config = dict(
    balance_bias=True,
    lr_router=0.000513,
    optimizer='muon',
    batch_tokens=[32768, 65536, 131072],
    dataset='wikipedia_en',
)
Below are experts of layer 6 (counted from 0) of a mixture-of-experts language model. Rows are named router (the router's row for the expert), gate (a neuron's input weights, with its number), up (a neuron's input weights, with its number) and show model dimensions 0-127. Each number is 200 + 30 x the weight over its row's rms, rounded and kept within 0 to 999.
Before each expert's rows: a language model's description of what the expert responds to. This comes from a sample of Wikipedia text that the model never trained on.

# expert 3
Plural noun endings. Plural suffixes and plural nouns, especially people and groups, such as -s, -ations, -ers in priests, drivers, members, students.
router,186,198,197,176,174,236,236,165,175,147,188,143,184,163,227,212,221,196,167,171,226,182,231,157,234,160,235,226,170,226,176,192,192,214,246,210,220,224,187,143,200,223,212,156,138,177,161,204,227,197,144,159,164,175,224,206,264,229,199,172,208,189,201,227,230,149,192,186,240,237,262,225,228,177,219,202,257,148,205,197,169,186,208,195,122,234,199,204,165,168,186,202,193,211,243,216,196,210,162,231,237,204,230,198,211,236,201,166,228,170,182,217,171,197,139,208,201,209,207,277,150,162,200,226,187,198,207,185
gate0,240,221,189,189,198,196,226,206,206,205,224,230,162,182,150,197,198,154,244,93,158,171,160,191,190,250,178,189,213,181,234,215,217,168,191,146,151,213,225,208,200,163,223,165,185,202,203,266,194,165,199,216,188,199,214,238,215,195,216,254,199,174,145,186,195,200,205,224,214,205,157,232,216,220,217,196,200,145,223,183,228,249,206,126,214,179,183,218,147,207,190,204,179,235,168,241,150,222,215,213,159,231,221,174,171,232,150,160,141,141,198,140,198,184,211,207,228,197,203,195,161,229,234,209,219,227,187,207
up0,161,224,176,194,241,236,218,222,245,186,212,246,262,211,187,206,199,153,232,220,181,192,138,218,187,216,178,189,193,105,190,197,225,223,212,197,182,164,237,212,237,209,180,244,218,223,193,195,188,201,203,229,225,237,230,217,204,170,219,185,203,217,221,208,189,169,166,147,159,152,189,218,189,200,174,168,232,163,208,218,135,214,137,191,194,243,232,217,230,214,181,171,205,159,204,184,197,110,267,219,159,205,212,157,206,167,157,211,190,218,184,192,224,188,236,168,214,209,180,203,111,179,217,224,157,225,207,206

# expert 57
Months and in. Month names in dates and the preposition in, such as June 29, 1918, March 1863, and in Santa Ana.
router,207,182,188,181,207,196,215,203,203,209,183,146,204,205,229,184,189,203,195,178,196,189,168,189,208,179,214,221,176,166,243,221,189,214,187,187,163,188,193,164,241,221,197,150,246,215,212,194,246,236,172,191,148,169,239,212,265,215,213,231,215,122,163,237,177,220,189,148,203,230,246,207,199,154,200,198,227,151,237,178,184,144,226,228,223,174,147,153,156,188,136,211,258,242,200,212,198,242,164,204,194,198,179,230,221,248,209,162,241,177,232,258,175,226,173,261,184,226,221,193,155,141,205,195,210,181,157,216
gate0,231,198,265,208,168,188,149,196,178,216,251,171,197,218,167,143,191,201,209,182,194,164,238,200,183,199,193,201,192,151,241,190,157,247,162,196,211,213,191,152,161,264,194,247,167,165,173,191,164,249,276,223,199,171,167,221,237,204,223,186,218,218,197,171,193,248,217,204,194,159,232,208,148,172,233,238,187,174,180,168,204,244,164,180,234,139,161,193,199,240,222,200,210,197,193,212,153,190,186,226,265,209,230,242,196,186,216,210,185,241,260,187,234,193,238,179,174,136,168,174,211,183,189,182,208,236,193,197
up0,194,155,175,171,181,205,189,269,187,187,215,163,292,173,134,170,232,160,154,180,166,212,242,211,176,195,177,178,156,225,207,137,191,163,221,237,186,189,130,158,191,234,203,225,166,187,198,200,148,203,178,218,186,216,206,174,269,176,214,195,210,227,239,203,177,203,195,230,187,205,215,210,197,187,220,228,182,219,227,166,186,161,193,239,210,146,169,209,143,166,199,181,223,212,212,237,181,191,206,175,250,201,192,225,164,219,216,165,147,182,251,201,187,160,224,222,268,197,247,188,238,231,220,209,199,183,232,189

# expert 52
Phrase-final nouns. Nouns and name endings that close a noun phrase after the, his or of, such as him, there, forces, students, Defense, and endings like ax in Fairfax.
router,219,193,156,152,165,265,200,159,180,180,168,186,225,176,197,220,210,191,180,178,211,222,217,137,248,229,236,238,181,186,205,218,208,217,247,221,197,239,187,201,210,219,173,167,199,191,163,162,190,206,162,191,139,171,230,215,252,210,187,197,254,147,167,268,208,180,211,190,220,191,178,246,206,156,213,216,247,178,203,145,201,155,222,181,152,226,191,208,188,171,158,148,196,209,216,201,189,249,151,209,218,227,182,173,220,251,222,172,173,214,176,210,173,177,156,238,205,184,157,207,123,144,193,220,166,198,186,168
gate0,221,238,176,221,194,244,212,187,123,224,181,223,227,222,178,211,215,224,191,203,181,268,195,183,215,229,221,208,233,231,218,200,191,193,188,221,218,256,185,224,204,217,217,181,168,152,152,163,204,182,238,191,179,153,204,244,207,202,183,217,208,179,232,207,199,168,222,177,239,198,183,142,204,130,176,175,191,142,194,213,174,128,218,153,196,189,145,205,149,177,211,109,189,209,176,192,164,162,190,165,203,216,159,164,193,254,233,180,167,215,183,197,172,196,203,251,247,208,185,205,224,171,186,236,266,203,228,226
up0,229,198,186,231,216,236,206,195,105,242,203,267,178,179,220,232,222,165,156,225,205,235,244,217,255,182,198,214,195,209,165,254,182,149,195,241,218,210,168,242,247,232,159,180,227,166,232,165,190,172,251,217,205,216,153,216,206,229,208,161,182,220,195,234,201,173,224,219,276,199,170,199,181,247,180,185,228,176,184,175,171,166,206,172,171,177,207,197,189,197,192,177,191,221,213,161,191,251,164,158,206,209,163,207,173,186,168,194,218,264,197,252,257,176,187,206,212,237,199,175,195,211,177,155,258,176,196,186

# expert 44
Institution name heads. Head nouns closing organization or award names after National, State or High, e.g. School, University, Institute, Club, Award, Theater.
router,213,201,191,168,150,214,236,165,243,139,210,161,195,160,215,216,176,236,211,197,199,177,194,182,242,189,250,196,175,145,182,219,211,220,216,199,184,216,197,188,201,201,184,128,180,195,232,195,253,247,153,179,175,171,231,224,282,195,242,265,181,170,216,227,220,199,196,164,210,237,205,222,213,194,240,180,279,168,202,159,164,146,218,181,212,227,191,229,193,162,171,232,216,230,237,172,196,213,157,228,196,192,213,200,235,259,208,159,213,184,153,165,222,170,183,234,212,225,194,223,151,151,215,209,211,220,164,168
gate0,232,191,215,229,207,118,195,228,187,189,182,222,179,240,191,200,171,144,203,218,179,204,193,233,194,229,198,194,209,235,193,147,221,161,196,183,197,188,224,216,195,189,170,271,192,222,204,165,174,176,212,159,151,241,224,189,164,171,235,163,168,185,192,239,179,232,211,204,195,186,197,180,206,129,215,187,176,238,216,161,254,200,220,187,166,223,185,171,229,180,206,234,208,209,176,224,208,104,245,196,193,211,215,227,163,190,220,210,227,221,202,173,215,219,257,264,269,157,170,199,167,231,193,129,153,207,211,157
up0,156,227,200,211,200,163,230,172,182,206,187,232,242,255,220,214,223,224,171,149,181,229,228,234,232,174,203,129,173,159,252,189,189,224,240,180,237,164,205,166,151,142,205,160,178,166,213,205,242,215,181,152,169,160,201,211,202,201,251,225,237,254,175,174,259,229,206,141,113,198,215,166,161,181,228,201,180,219,197,228,242,232,171,218,190,207,210,197,192,187,184,243,211,247,221,187,186,217,216,175,155,154,194,230,205,252,189,204,208,197,195,215,196,173,215,196,181,199,143,203,232,212,201,170,227,210,158,163